{
  "d_shared_expert": 0,
  "hidden_act": "swiglu",
  "routed_scale": 1.0,
  "balance_loss": 0.00169,
  "init_std_router": 0.00939,
  "tie_word_embeddings": false
}
Below are experts of layer 8 (counted from 0) of a mixture-of-experts language model. Rows are named router (the router's row for the expert), gate (a neuron's input weights, with its number), up (a neuron's input weights, with its number), down (a neuron's output weights, with its number) and show model dimensions 240-319. Each number is 500 + 25 x the weight over its row's rms, rounded and kept within 0 to 999. Numbers have three digits each.
Before each expert's rows: "comes after" lists some tokens at least twice as common just before its tokens as in all text. This comes from a sample of Wikipedia text that the model never trained on. Tokens count by the router's weight.

# expert 2
comes after: " | ", "0", "1", "\n", "3", " |"
router:481520551493527505475469498458515505516479509491554475535457486456486490431515570515510520500509477464503530497497498480509504467472488497497461504507456538531549486486493515514528501479486491516501515507492537515509476512493480513474500474
gate1:537451511490506495552457505532501524502524489488481564456455498460433465471497443498515497494481499553500499520479504526481468484500511511491514547488488516510512505504522520566478519499504510506467480533452506518508542485496502480490471526
up1:486528513556544513527495497493476499491492517487503498486439514534478482477538518463512490498488489473499484474510482488491486473472458502555521515498516510515523504448437459465524508481491477504430537483474512492464488499501507509513519485
down1:485507541494448502553494519504472472509521466430498490473518478525504506531576499514481477493517490498532490495531532487506443574497496525507514512499499499478536459530492522487527501499496449472521498494482552513468512524496472512499546559
gate2:509485520523485497484493519483516515515523496468465549512498484509466499481502501473437534476482495491497511508488530484484473467521492527476471513468480499468487498462494488513516481472493483498468493483499503485467526510472474525466513534
up2:478508513481503510508485492474523441491529527496495521471484519480500499454490505522479537508491501499509435530506474551501486504526509513490508515488487502522482514520496496508502492459455485516501561493492527496511524494529508505466546493
down2:512486479501475589500466522496505461467491531522512471475497519504513513510523558490469486499472468522495530501483486498463521486515505534486460530521440456504506507465518500492520468453528489476496511502492537486488531490471499506509495467
gate3:495538515508486478521546519509518506489516509497519453536500482513548520477509496536476474502495504523521504504422499487496530507462475502516476481469483526514502523506483550514507483507496462517469473500497504528518553513485516529490502512
up3:524489487473506498491467527477493458512534490502506537464486510494497453475518473441526480514516532497481500505500474537504508490531462506471503496508487500501512526516494529543482518484516531517471494501492519462536504508489530485485522483
down3:484498520487487514521492498521504453483463511470503461510527509511496521466502503502528419493457525527508472472480510527507531522521498518502497482491526488453496477519535467534521487464487498499495498479549489482512501517510508506493483491
gate4:532488474487495514571516516525536511493487480518493504489458496496506519487488481498517487533525508500497496490493509572504475487494472507493491495485495467507462521506470512501526571496523448503487510510489506466488538450533486490477539515
up4:504485526526542524466488444465452509518547510497471504529507496482501444478482500500517534490518485499501469531502509490507544503513507472523502486492533537500501468504527516480507471529481530493505481552543464544441479513486484525528485480
down4:490478468510530505498518488496461511488478481500528520517537462476525466475506496537511497462543499507481498517514515481494541491511504506494514472494543519479523514487509516499478505508469537509521459469503461521532513553472517496501488538
gate5:494482500501477495478442516478455462505488507487502504552475493502489492503502522495486483504556515488511469512507504475521470487520494489460500477528497475488487506475516518517533471484516518487507530494508465485530456521489468508495466473
up5:535510502521486535509535476507467508504509493508514469492504527540471548510456482502516520488494509528441495474485540486466511520481490504514520480486498485484524510483439505476476501508466537499489493500482533533514527498480523492478511488
down5:480532506484493507492473501489471514475497480527509522478507493467487482503530518495487532460522506510540508491534503502531512529507514499513510451502519447507488512519487510517477497511520514559536493464489529479518498500487495473510549502
gate6:469518473473542477484469528508491538444476492534528446506495501497456484484518476486498490523503510477485497523522512549473529501505529538515522445473536506499511527473525517519492493509447509501502497483494464497530510508537465460513470510
up6:517479471535551513508482525475489478492490513570518470492488515481516501539512530477508495518524488466488495475525492482520550459499496511551527477519539541521520477527514480502529464477422521481480527467521523509514510478484470544490479524
down6:497506506515574502481492487499486493512457514538502517494505520503524471475584490434525457505552439439479503446443451495507471519495533496544473512464496475534494501475469463486515482509495483567510546514494460477509464510500536495503533519
gate7:540465514506516480472497483519493474484512505498510485494430515510494506440522510528474473496491510521492503479472463430480487445468513471515505499472504491506505458477554499553504514497513525476519507499496508500499566475484504508508517571
up7:469552510508512492449488544486510544514491505481494506476546507520485535522489452522517504497465501515540518481483547529467495492490430520513520508520464477443485519484479492515511500487460466530482540525463515488530480533478494499496514462
down7:506471524523508476483483515533455473476499527549510500509497545460527499468527476457482524500492565460501520492496503448517488531497524533497474499504509510497520478481492501489517524470505414483547519516500524551488483467485538536484500490
gate8:517462493488493501495501492527474446555496511467477517474470490499497506545549514550510518493520490499482488498478493450511504492512494479513532484492539528480545484522487488495525505505476513541522499489523543506519520496502460476491514525
up8:516540504470514494457498518510529532527496527482523499526508498499499467463456536544493496501518514446507505492467461514491454490512493514479520499506512530522502495457517491498490543465521482518532507515494445544514522512496491508509543487
down8:538525529474507517508537478460505479506497463522519489507520502497499484526462532534524485513494532524500512516477500497481469566499504457481512489482523490461445511540498531510499519514525461506541468493484485499528483460529515479545478510
gate9:506495525541461449482486468504495486519547489494483496480474454487501488476466506532474510491495472515516432457510507559496471496454511503508480534525481513464539500507479515504500493518511512486494504500484467507499494491494537497541481491
up9:490474518498541480559517538494525528488463502487527494520472518522503490506527500481549513486512496546488495481510542473484538496525526503479513506459518464532460495497495490474514478482496471517531513503495497488439535496498472535487490537
down9:471504499497548497497542473516510481532490506531484496497519527510529454483511458498493514481478494539513472491473543559522500480477504502540522521520465489535505466529502497500469507512491525481516537489498477483503505449501486531515512529
gate10:452485478466516495532498503469460460466483492481526479546478500519457491482522508472484481552504488547531509500456489494491577518492482446513500521500512505517465485514470475490511503485542516533517528475521501523499477541487538489462447493
up10:496478523517516460465464498515456547502525502469514508489498447474476513502496487480488529506485475496503476505523498517483517466499496513510487485519520490509468501496484469491535484518507504528526475493515487520486540513467439519490466475
down10:500487500525484481453536518518499487489517484473458460490504477540530528507539500482531491532470488502532480523506488501497486460527483442509500492477528494496476491535504480463504485506481555498480509476476492497497502500501501531505457492
gate11:480509450501434475494502541472460479483502479548480485492478478530500522481463468502491525543522526524496521484555514481487446454511512473484462457472486536512521558510503487484490531458486527491528511503458476542500531476531478547530493546
up11:518512451526525473476509521474492475487468469548526450518467475466515474493485522493513478513559538544454486535567475503517502514529490490531491473525510494503497521523508523484484521485561512499505500531513504478520492504497501508506484536
down11:510516505518529508495515497525512517509513463564503431461500516486512512499462483488480500506539536498500481522462497515538495441488483505437489494525479491443533511526504514491486491488509515517501513453553469485482505484472492508517477529
gate12:473491494510526533476473512469510497519524513489532480433515512478464547508476480500476556485478507545501507484519506462489479458501478509517475490480481486494505529541479494532506516520474526509495553571510486448468503469479499505486447494
up12:504464545517513537498504510492550535538520499484477527493496522515473504453532502512519521496555490558494515531488475496505507494471528532531535487500517470531480551487506477498466519496508517534476491524496504487474470482506472453476526471
down12:509507527530532448552485536518474504491512493509533466491463534511469496486498523461507486522478508504503474539513493516526510469512527486527495508496468506504480488544488532490520458540521473472516542497545520490534525519532531515498486502
gate13:544509495527491517527505483490529539504471476493498510449485480532469521492503527534469494552487515487476477484461480453513501527502551518479481489478532523468541534504541480504464503480518508450484496529505468491539526484483500501525510501
up13:488517529513500552503530547479487510494512507483498512500488496498492518496518533522497532525504499450511475483516514446502454501503460563496474496505501515546517479500517503462511472494548472493469444515485508507491536516527465498508482512
down13:491476506518493498524527503494501485482532481508520499506500542462514507474463488474521498526482508528530482484533453481472522506474504509473527544503463485530521556485475521492549478505528487510540509485481503484524520472527504479470513482
gate14:485501512521488505475507510514442483535478442484477483461531494499509519522522498502514492507448517492484523501471511544488483531507519482470526522498496511481515531516515468515540454491488465500543538505516482531514503479486501467527482498
up14:528507495521508493484498522516526475509468457510484510526515509530526506467479494514527499474542468489508490493501518494523537478517503467491535488456501499469484470483518477453488512461513484516523498479511452496530485517458511493463522498
down14:513485490510453507531486504529551505515466497470503511457514534475500498544462488518473507500480480536491490465537524491480505537484549471515482490524517499522540527482551482479488430482488492527493512525533485495464489474521501510506496486
gate15:531507518473538460488505499490507484481499507542524507488468517488537436475491493509476486491515522478536495533508452526504486485506498497524512482514472509479516526486501517509512490452501513510491477507480482473533514511514486491509502485
up15:508476502537484560471454472509476485532512470488490479507512525517476507552521515498514514551482485531506498516473542494510518479493517497483519473483516481527531492490498484496512497520502477497507509494525512535508476499487475514498520536
down15:527479506507512465468549489514487478477490499503497464519505494512490497507508510519514526492552544535501503494485531493463550518502499495529528493523543431533498514492503500490500536463517511532531509533484450478495474506500543471510510503
gate16:473498532501462485485541512500547516499463498501485418576496553519514469505511469476520503493504483510486514454480502464546576464486478489498513499455576479515472533519499487531493497489496485497510504458492489517516525494462452482497537471
up16:483535497483441513510525517484510555539489500497523473518476554484517507484500508520495546487499496428497553474496515483511562483484463499520503479468568458525445538506477476521540523466523533529480500515486466536545489505479480495474498493
down16:499525457512483471516504530497490495524503541535503482509473495508492506503486496490483492514542466482469483530546531470537500533499523514482515481466510494515473472525472488518518524508505519497496506507512504538487497518548509473504509518
gate17:518477518510504476471484557497512526526481467518481528485466461478514513501532501501541500497473508504502533521476497508487504506473449522490493523475477535517465483484463525521462482513480493503466499466515480470524492521476499487512514457
up17:504510515490508500494518517515495491501529443470509532489491508486524492491482472530543457521460508504470516485452478520502529501508498501464475508504462536512509490492466503510410498478460535546486548491498491480516511504458479528486490492
down17:503520532468507487522542520510499544479445497477506528497529476455507503483525483499519506533476489504476500503444473521451489525498485441482501514500460543508534482502500515510464505517505477522481515483485497511527498479521495488534541531
gate18:501498489522497522531510528439523495536520489495462499526502500479489504491459512487552535509501473514511522493533462486466468545491529481462470485506484494496539504477499478507517494488551490474483529508491498492554506495502493499500509517
up18:475551520474492521514542488463486530507500408506507509494477443485464474533492501489442513526528518509500509495486524508475492471491494532561508512511567513495500495494525487506554416529478550511462516522516528508533495522525502525487517495
down18:507486467498480514473490505515485521486498483431511496480522530539485473485459502505523493482496472528497460502533508534527501491503557497498530486507521501505520462513533471461459542536446496501488520487494499506459497549499471533524489533

# expert 13
comes after: "1", "2", ", ", "–", " ", " | "
router:503539536475465510475462452485538509503491484493474462532461498567505541477517483513486512505500492515506513542506499515510487502521531538441502464499531495467496507504494547499509507482497483522536509514501501469493451519484470519526506491
gate1:507538517479498489501503492506495495510504532455438483505521527498510515487504482502486500495511430508471496473525524455507576469524548500445499490485515509470491496481486507505522467523486497492504492546525530502521553453541523480502525486
up1:459440507508475477448461520496538439481453440490479473515537460500546507504513509494484516523529529498463491485489479531493480501493443462558475462523426460483514512511549535513449515528507505513470470523495480531563533545518497491459506483
down1:501527525528532478471498512499464493487519507445513454505531527503519480536507493522481470462492522510488502509475526495487475453478472519514484502478500457470489486501510506526467536510503507482447483495494521494498503480480506485489458498
gate2:479514521502479506514454502486510474493514473525503452503486439491476436495522528507518528487450556518536481504451501489462511498511473514454461517518520521489445480495462507515498452501512472516561527504499476502489523479488473533509486521
up2:509557494508495497515515538482471498485521515486467469481536465419466522571493520534490467523475493494478503542513451555483542499499507452468504550472543518548486481510522499463505487508475500476523493553508491498495509505509486531465519518
down2:475471525494501472472508487516507463465491475503481501493521500465534514541496523518511477462478506508508501505482496463521504494466524524503470493505458508528501517485521485479472482518512528530497413526485547531525533469507488487486484484
gate3:505488495486489490507527519482524528478483486534504485508527509500521513500528465486524510524539546480525517501477505463462500455528484459527483508519495524495535470519458476496491505533506509481488496509518479539475531457485492508483492486
up3:531527496461471495511471475534506512479495472511509505497483504494507461482511533497464469507513527487487532483484496493475443451543494568499469518494523532496506460529487487528504517539478505503489491500535465495513506461514517507500498517
down3:471499447480501464533528522543487453498519510472526530507514467507511485505490472477509534486488531439514543464483475506509478539497512462484497523482463516458508493480483488553543509484506467481486501502521473496495470507450525480510496475
gate4:556501490494481486466467444452475524490461468572480463514525490514515469490525502487487483495524530502533491529470487535524493494499515529521533458481512507470533462496494519509509463467494544534479480481502540538501503487498509497519501536
up4:491529499524500533522512504479518526468528501515471518485490478504540476475518504473466544523531500513541498471503520497530478501505507529532491541504512487524486488479490525514436478525457483507510493522469548524510502499516475519509520526
down4:491457522493465514470480513508506505485488487512535463535505535487494500478481449520498510489470459462511527547481484540473489483506477514523492485497532502511481536513507466494506488496456486509505511495477501510543512472527523510459532498
gate5:497450452528520509488462517515527533518442485474492493484519521522470492488518487495502485458497465508481449544476515515527480517534489554483508497492470503483541476490473443457499499495506498494546454533513512504502487480519504498520490470
up5:502481487500509517498492511500507538535486507534472512513519511517501489521478508542530507433484466522491517539508506486500452491503497545468513484513458475445474495507500438479502508496506455479500535495494481475513495465458518493508503481
down5:523474536475513508453515470521554508543525474517521442488531501528492483511513489508438560494484486500510551511551467460512496506516502539488497470471488487464515492488493515482519519479533519510500504487494525482468428514505503482474490532
gate6:495471517494538471503483506440487485534501504501509501507481503499516490504535483494504493512500506458503502479497504538494506459526513453445492547491484553491483482520450501476472490520521518440533495513501527517479506510466466553513477491
up6:511515505510518509472506512504474503511522476483460527480511481460487457487513520542516483473511480519499472446570496472524507544497482486504492474513480505512483575468494550487490507503482502499514497486496562462495524488525513473495534492
down6:520487487517501520514521504505541532503476470514471495473500528456494503451524519519479496463457512484534470535509479477502443492526508530522533551440488513558465478496520497561521483546491482505512542474489447482442523491488470528449497556
gate7:498501513534511505500481470452496522512498498489538454515491481473527458484496488459461530465472550503466510498491513508541459528509463477480532487527468512476525516491462451554511476467515505470457478531487464497502513494487479511503547480
up7:507499520417494464493467489501482508524484503485528513488520450447512523500494505521548505503547483510529526514521511522488474493529471516523503546550507509502469527477502486455497538502495497518501493509494539555499458541490547460492499533
down7:530472521505516498469502552519452530462520496490463510527518524480513556500526477500508547534480497510545504489550517527521502520524515515509509492491493495479499542497508492497510489487510511494478515518504482483535472507495490489559477454
gate8:479453503495534485514482486474516474494528526471508502538474479529473467494501529498487504487490485504506513510464461524518489492509489524522478483515472515500515438468473519495531462511485481510473504479524518506559465499519528542504502494
up8:490492506498528532525474425457492475498545503485488498479501492505480453484485490514519490461523491513490555499431494570535482472485490481513506557538508521498556444460495489517558481490478479488491484486495526489498511491551516500490510479
down8:444477498525493479528506470496539449498514476522493467513540500494475455492521516474503474473525480489494497508457473444484501494459482543489510467503509476489474505507496504501490491491557528480525501533517503549515478475501467524485526484
gate9:452483507534508496476502476457521487502513446525477510487492507469524492523452492495506479495536522517490455462505488507546544490509471481503484513499452504531483542494529515499509485505503517468500531511519523526502524527482446473485539513
up9:502475542557496501482485476484488494488510500501551537504468517452503460521540504490527514497510474472503492498488503520495492491509519518488496504482517536481541507502511463567527499536501501509486461455530508461465527484483513561490487465
down9:478476487477497516488465472488452502497511500495484492460522504504510486501487493500509512528519518506531488513524449492518546497480491447476547521496477534480512482494517519479492475527488470519502459501529507513518532531521521528512478506
gate10:512500509525490465422480541502508500493525513535508520479509535491516486450504510484511550519504471495512473495495549458546499488495537511511480521508461511485499446493549519480457488499469515476500487539482518500507487487463518479468501492
up10:546507500517497482477476499522516473500501497509499544472539523502500507480506512510504515512466480497511489497517508510523484498521543496504453513483483487478496486502513465542512487470465479490487516532514488486514485499499491524521506498
down10:491504471510515531555484455513483502507490470535477495470494513478493496446511544536507478531520482504455509488489525470483512458471492532511437546545494446478463486474475499513475482451505529505509542469476522476475473460509480513505495465
gate11:511516521485461512492526517456490507461505508492434487508524444537520446503508469499496498479475543499524507477553509501472551481489529475480559462523520475473466488497560546485465506506496463500494502498481490508522514520493490436514521494
up11:483453472472488543492467498490472461480499468483521476468514504475509492505514485537477518464452530465487555528494486528507528500472479453505497514528534448509483504511485494499493509510543518512449498491491479510518494465496500501508509519
down11:511508483516487517475501522509483507515488487506509530520510511497527520504422494437536509487507522495532487494491509529465485457478519523485516453528495496497534473476520453508492522508487473521536529488518501522511489457498495526473484526
gate12:530497454510475509488482520514487510513503504454503470524499532519480499506524459519545492513507516453512495558497511466506552530472492466510502490497551467513530524470531481472518468489518468486514512507521474532496485517494474474528501522
up12:542492472484537516519470461569504512522515500469498484477523515539536507524513520497493499525495505503478533482495481501486487496517532471486490516496511506539485491474466492505501521510479536458523501498481497532467503519496528523464468519
down12:548489515519495553518528500551485515469501518500518457483536522506454517524448533509456517517494486498496541492499494514497492511540480539467492536498482519523441475502461539489515520482487497467520502525527553483521514500520472547463506516
gate13:471506558506514508497478531497482527542526467509525502511514499504480449478493514504491466473486474542527474499451494508502502499562530507495521476470497522501551460478523513517521476523507465505496438523492487461525528533532492525505476482
up13:481523501502514455529496560479487517532479487540518517509475478509508529496513480490502477469532468530503464481490488477516519467519526525520500488482475532453508451547499507538525470485477528508500498502475499514538507480522479559505523497
down13:566444501502481492493499544431533461471494478520512513462503500496478483512526459488483523528461512465506523538469533505471534501518509504515530509495508486507516536469520537479510467524484533491493517502506495469511513495551513498505492476
gate14:514505471508525496479487508510454543470514513463507476491466457464539483496505521486497483529503472486502457515448499472465523508525495484480496540545520525489460525513519510521490538497482522517512460492543463497454529456485543506462468506
up14:516459548495519487459490523510541480520487487487506497476482487499520528516490536471515503503448524470525505502512517489476482503504486530465460477517447463503517472530493504475515494491518490508508470451450491492488513515462526464516481491
down14:516462544500535475505520460479514515485484501508503499531518469507541539531496454524504491464496531512506481498510512483495516489511453474481484460465467499505485510518484471505479481534544507511518504490514494515476507487529515536506478511
gate15:511560493512511504518484498486501506528492481513454440472498484520530484526521517524487497483508506468472513482470469491512510507480522475518535512497504485457497495518516495466543463507512530488495486472473488527483524510495506558508485465
up15:474512487479487507485492514492472514502460485503511504507517555535495532482528505511511521496471494489515481510480496530462507485463515491446522458517518508495482456506463460514468502483491465497548517461512521498501512510521508446482520421
down15:472468483560514490455522520489513480492508492495510496479493503495518491516442496474466533520512450509501496467508515512438495494502520456502522520502446490555476496474485486486489462525498531485539507496516513506479507520537525506537485470
gate16:508466498533511572481471491551511505493497525476468475510511533497472493495525509528509513514503529519510524529525520514517534489501491500513524498487524528493503467504506527522541478520495514557535457549500499557512520514494504518484544538
up16:528507503555515516468505514537506497497510527466510546511536515503483482522516472504486513476492455524429500520483537512494566494502475509466541476494545509479502500520505528480506511464488507488538455520480511479491514509437510496468529506
down16:488543440481506507501499514531502483508518497478487512455491476504532526470490469478416492472484516512512513458483513515505494520490446474519519517499497537483486540539502493533546507487487453470482466528504500486504502491510497528535458464
gate17:475495497458478504495465509515476537521487536504469478561464470522517463486539501480526465460497518492498495458509531453530502520503515493472455465567538447547501541483503496513489522455530479490475564523510485468520460506432484496516504500
up17:551519482546515511525492501498515475478501539529467528480504526504473497491491520508527496506475504494482487492510497471530502502488513494496480503502520491490454471484534466518516465487529492488453482477479485509478481518513506509507494510
down17:476510527504529526523487519502575528528541506497495540501467504488505477466465492481494505546491500472499492470498499541512504476471495464504487516506518551553466490482539442487509485498512481481472449496505505490496463456521524549455429479
gate18:454495454473519499538494507505466533534447505528509518506507530495514486493520469528555519484524451503504507521492508522457507524513475487489522544515492454506515489510488510488530489521466479495535477474535484477478448469491504513517532507
up18:483482498497483447481526499489496449522512497478475486499533464490503470542524472505532476508461531479547499458480507483475488481511487501479466489492490486500491501536513503513518492503470512511511525499478489522506535508527502510511504500
down18:500527483513476431499498466459506500479498458519466496505478488478449532490499468506463498554489496495481498530506470527461489502487479477518496506486464478470515529530461516507517488447480476526495492493539543482517485539502499472479501527

# expert 10
comes after: ".", " |", ")", "==", " |  |", " =="
router:478523486491491490502505476510524507537529478496483517516518520552550467540495511558504408506498426543497473455498534455501476484503512497524539497523487523520491466511506462476484503491493517513496495469485499517520542478516509489460503536
gate1:507471454546499509489479493530460479473496478517469508463480503509530459519525500497503453522503475506520523507532541531469419526472531506519500534561469504516477486493522529533505506502544461481468493463538496515464516483517525522488507482
up1:465462511473517510501516478540493534501472546524496502487505514549517469504441520455499435507485486551510545485527482489481486508490515498533518501521473495494481498503528548520532496499464529533481525494510499488511503499473512476521532491
down1:498450454538452461527485449547463555540507453506460515518474529520551488480486537493522471557507484514500488514533482495497510491488444484485526506577514515514483499516507522500555499538526507498510478507536522453527453546484504512505483466
gate2:467486439550533546489533492506500557476501447517479460496499490530521474477496465514501494482518476528494483508470513518459515515481512515526500524509515522556447546517501493532455545505506532479501510462526482551505472506482498518545514465
up2:509474480502481542510491502483509524527473477469472528505494529494519481533490507516502466482482490512521497486541507500500489505501523449500510488526522492484464485479511481537483539529516477507495536519572493498497506522506480535483496508
down2:450474498515492514488518500509494573487464500512527512544487502498523570516487530504517529516517493516511498496470472472473482494457505487525427493532500518507522504507477464496483501470505521494487516497523479539520471472519503456525513477
gate3:499505532514461538503557501491506492478542521460505463456506472530491516477506482538494491507496480464531474474470491530473462516473536555475495538504548546514505440562522495520526440474513534480480487552441468547493488457494522527518461500
up3:498487472481496539481513474475526525478495476501484478494514464512492520503511518480522538521509496546503453526530504540546520470482519494477504499502503459462429478504472521558451473483510517498522534468486496509493517505511497470529554528
down3:530495472486512506530476456503556547524487521521502487514520482516497495528539493465496456491473486513487465495530464472533474512505483491500486545522525492496470526469490509489513518473471529463541514493473509496550499464497438500569507496
gate4:483508492467467481485478525482524513499511474515505548515475519503514480546535492524544492537472498564479462470511529521466520457519475546528490474507546509493511442521471462449518509514505491476511527522490514493517516480503497489467524509
up4:516534502503479480530490519519486502497529520475516516528509494500480502542499538525480481485508514536544475498495558466505514468474534439539514460502490513504509499530503483447578540513508510513512500556512491487492484533527468463490499515
down4:534492508504505522511531509500483504510495512525492491504479498501491507481472493497451507507463507511501488498504505553444484506498475481560536476490489507544505482469509481434505511445512483495501487516498504493500470479455491509523524489
gate5:513539477510504484471507458536510496513529464476483489496480444479524520529493545489497513532509490463492508501499499518512482491493515450513506520528552547541522516477504451519482496493500506499514529510490522523484504477541502485520484505
up5:485596515483528507449524506498478485546488496543487521518499490520483480510477494501525517514490469464515494502524485491461514499498513447507521519503503460537516480482533450504468511519485534483512563489488507485513480503549465485496487515
down5:514478483523498480480511507454478541470524499509483510484486503519490500497508509462478501492446533519486493505505470563477508484471459517470517494497505530477476497476483492507499489530510529466550525527476543506478516503498540517477510471
gate6:478504499517493513477510474497467520470480430476502493451505511515566519492540466531489472463489515499492523512498540509476473500548473441491479499485493519514483536499477566512505517543503480467452506507498485513486480502528512484479520501
up6:486509487500517521558475438490527470496482491520461549560521526489467496520490521493484526530530535497518492493456500520473502483473500556503505487462496510506493516525507488528520522450509513512500493529559542493480484535457539495500519479
down6:520508528498480474554501480517496510461499503471464516528527499508492486588469504538451504507494533491487514472556474485542546499524502515515511556502503498501494501526478510459464528478539491496460459505467522509519488493561493486485516497
gate7:472536505514479505511490502498493487507527503503488528494432505516467488552505548498523487566505491484501475515481492474512487471497500485520544481486466523509509492488508523494475512494502505522486481514466485481473497520540521469518437521
up7:524543501527477479494477501435492461505539487558478486553448506514508491544517528493489518566475479521492505501498506492526508520474501471498554511487516507479503472495451522483454509529475492495521474505479521487487522506496472488523493490
down7:467511519472464466442488463484523484540550467544540480500497519543487528484475472451540509505552511471549505514467448518518492521445520485504518511476509518514531476527519518511515506447536452484520556549506541537447453480517530517496511496
gate8:483492560492469518513527469505517492507495448511476534524504481516443454470486529522456448534534525532529502468496505522477448472509513510472507504457474483535504510523518471462460500469520517506493499482478514514477505494465494536520534532
up8:487491529532525536478493489502535516499459486500480491522518530535448506494483498520481465513506542518501465476487539538466476487508464471499512478497516505512515491489497498521494489529538500504458464496482484522502494477521522499551497477
down8:460473506470490499500491494468478549487510511514478519514478487554470473466474516489496494499507476467438478538516511464521447510508519472552520502508530466493461446515517473521507469464517515530503500513483460504469485516545523557479531496
gate9:476556463475458470496475532475489473503528512544509524486520524514479474512476513495523518495450485500494469470477486462526491455469503516494508501479511476499497464495499451508511465525490508521495519477492544496472454503461507513526469523
up9:455478463497521502472536491487531488487488452550507490509473524524546445480494504535482504511492499506543513521471478478465492494513505503512498509458488455520531534538518505520484479521476463516512498550506448483527492490501526490503531514
down9:497508510551518516537463499511486506474480514494493492517445506480517476494452468490521512516501519495544485498554469483502487478513508511492495520476483486545522521508510493492445533502521465494502502490548523508495509508445450497509497557
gate10:486511524453502502499504517504503476535498525518499491462502509517517472510448509492521460540474524512480532574514486485465469520485492533503473505505477500520512504473515459456513501489508521477485491475538474505484481513497523514430509510
up10:550508499519502477482453485518476570516531513481511505488462472517498489512475546474443488480540501483494557486508510514499528520528474475489474509494501485467506500477521525469504478530466467484541489542482518520502531442490469500526477496
down10:458544518439479505491478459503499497515548479463483467448464496480500464552516496468495504564492485498486522539521520497515552469502476517544506474506522528526529490507490508505468549489514469514497467499533456521506559511498523506469521471
gate11:502504460496518516472515483477497504552492497509477524500496479502518459510494510510521507485475493474513479482498506492475528493508494498525497497487501507530478499489533508502472526519462508474494523531492490516503506533475481503471521524
up11:521515513473519494447496527514453506505486514515542512498540505502476471503486519478508472478446488498465491514456470522437524485501548463476525505471509512521456550478535474497508516493495494498546489523493472498495484497524517471507512481
down11:540466489488430458517551454473496480499514525515481523522472496525495490547527511508548498481493498557524532523476537510511485486475470479471515484525504503520506539480451536508464486483505499531489519500514469493511548501485469472491538515
gate12:538493481466501474522494430488516480493545457537499482481480523488486500508499543511493485525499493508480471485542550547513520460525513506498456485456481478463509529552447477521507539498441508485475496519506565533530512521468509535504463537
up12:537520481494476468512491471492536486520531485506508476487497505480540489484491536510539494475524465507500476495486491522476490446490452499503507484496453458502484491543495457492471474496505479497488508497506497530448510541469474524468477508
down12:495526494489519463463489463528486502514506511488492497467477510531483472442470484529469514489566499468499452496543489476475506499506509527503537476469468467542484494505515523529492522500511460517459515489483535507492487485461492542500451458
gate13:517542485548484532478529495505505504487513525524456515501487486507497493470498537514522528489482487455481497480535549497535489476485487478490496553549468488505507497464477519495528494500545510492526488474474520536513522509548546525477470511
up13:519498425529520522467500528543539487491548527548513477513508464502481501529500466502533534484481475488497472519488530493530494482500420492512490528512512513496538474505556513443471512509518543521438492504519465489516496501528491516483456514
down13:461517491477471530524487468484480522546525505536467495476527496516537560521539490462523529537528502506502462486504493447492526519503510528473515548476515542468537536510468497523489528494476509549513432497498507494553526499527475489458491511
gate14:538519520532489446462473502502504483496510495477472552518486449464512511532474504490500468535466526490506455493548465494537488480474504447446530524527519530512490493473509516504498502499473494499497512500493506497476468500475489462439494470
up14:530496488512501476503498525505499505494493474526478459473484479485537426518463497521573476523441511513524498462463464453502483497538487485466521500527491514494506502503488475479504527478515531501522538524521477528463483474531482483510561509
down14:481477523490526472505510506476524490500496453490511462492503472538555509501501458465472489476496461507520526478478478534516496449510485471462509503455508484514519507512514548511450500477499483524473511508526505499558474508533526513471489524
gate15:490533514491465491531492489542517461516467512511471511470497507529498505503504557567486485508473435480497529532505494500507519479484493491531539490459491526496505507493419539501514535562541491501515504549460536506552460509493511499473487512
up15:498530514501530480503518489534517521467528530527502495529527522499494526509485501498501510494457526477495507482504472485512510505534490517471509511495540443456503474500555488513488473473493468497523499489523474463485527498537494511564499467
down15:533460500536503536528526495503492527521499509437548510478447505475473527497500504497546532532537473488514476494510456541500473498496529540512557484503480490525526504465517445505483510469539480520472481487479492542505501489496486484514496501
gate16:515475518466471498512529489507499520512519571527508501456523487504484488478486471506557498504518466455495460542535500514507481540521522505524488514501528507502484478520515571490515509513529503511528509514510498504471478459492524530486502502
up16:484520481524461497527482499535560487463491512474481538492502519456511497498514511505499528469460508468539515502456468490499512496481481491454450452472505496480509512502498486501472510486490478497531473482512471516510521522531506489502496513
down16:482498466524505503521451496501469531480466466514507534523461483492498471532610484426495513487579496491486539475489508494473516520503530505487502470495528487494484496490495482496425475505496485527492513474448498515497526462514518502526515489
gate17:533517476492481538464491526526510444530510533503487516512500522463517478526498530507476476473483492488509445461486467512503521517462473495467489483519546512506510462570447489506510494473512495510539481518483538555505474504509526451479443489
up17:471505506456509493510520495483501524546495485530474511475519528493502528490539457479511512502473480534470494473513462503500519536457518530521514511522488498479536465542501523525497457523532517499451463524542480483509528479514481507482512551
down17:502471521474485501465528508491514459549461523496491524485486496515476497498587504487507528445511524517495510490477557472508530482537449516537511501536518543528536535481493527498459532464493499489493491506492516483500541511494489528490502517
gate18:491511488503546479497479529493476501517507518492471530514481502522463523499495493526516496446450450472498491465470527510530538517487511489446501485495470494506516461529536490486520521521479489451458531488497560476442470504508485494462491504
up18:473484508489535515503467488545517500491535536487503511486503498460494500490496548502479487491475523477489512490509481497458508493526521478480548448522515498518482532515500496527509462528487467490500485488515516501508497459507513436475465490
down18:504507478485486467521476480492471499477474501517516510512497497535516509512547516467507500534535524529508494498455506488439518486514497484508478498498491490466479535501532515509529502485502465506494493508511498489451439472475522503493475523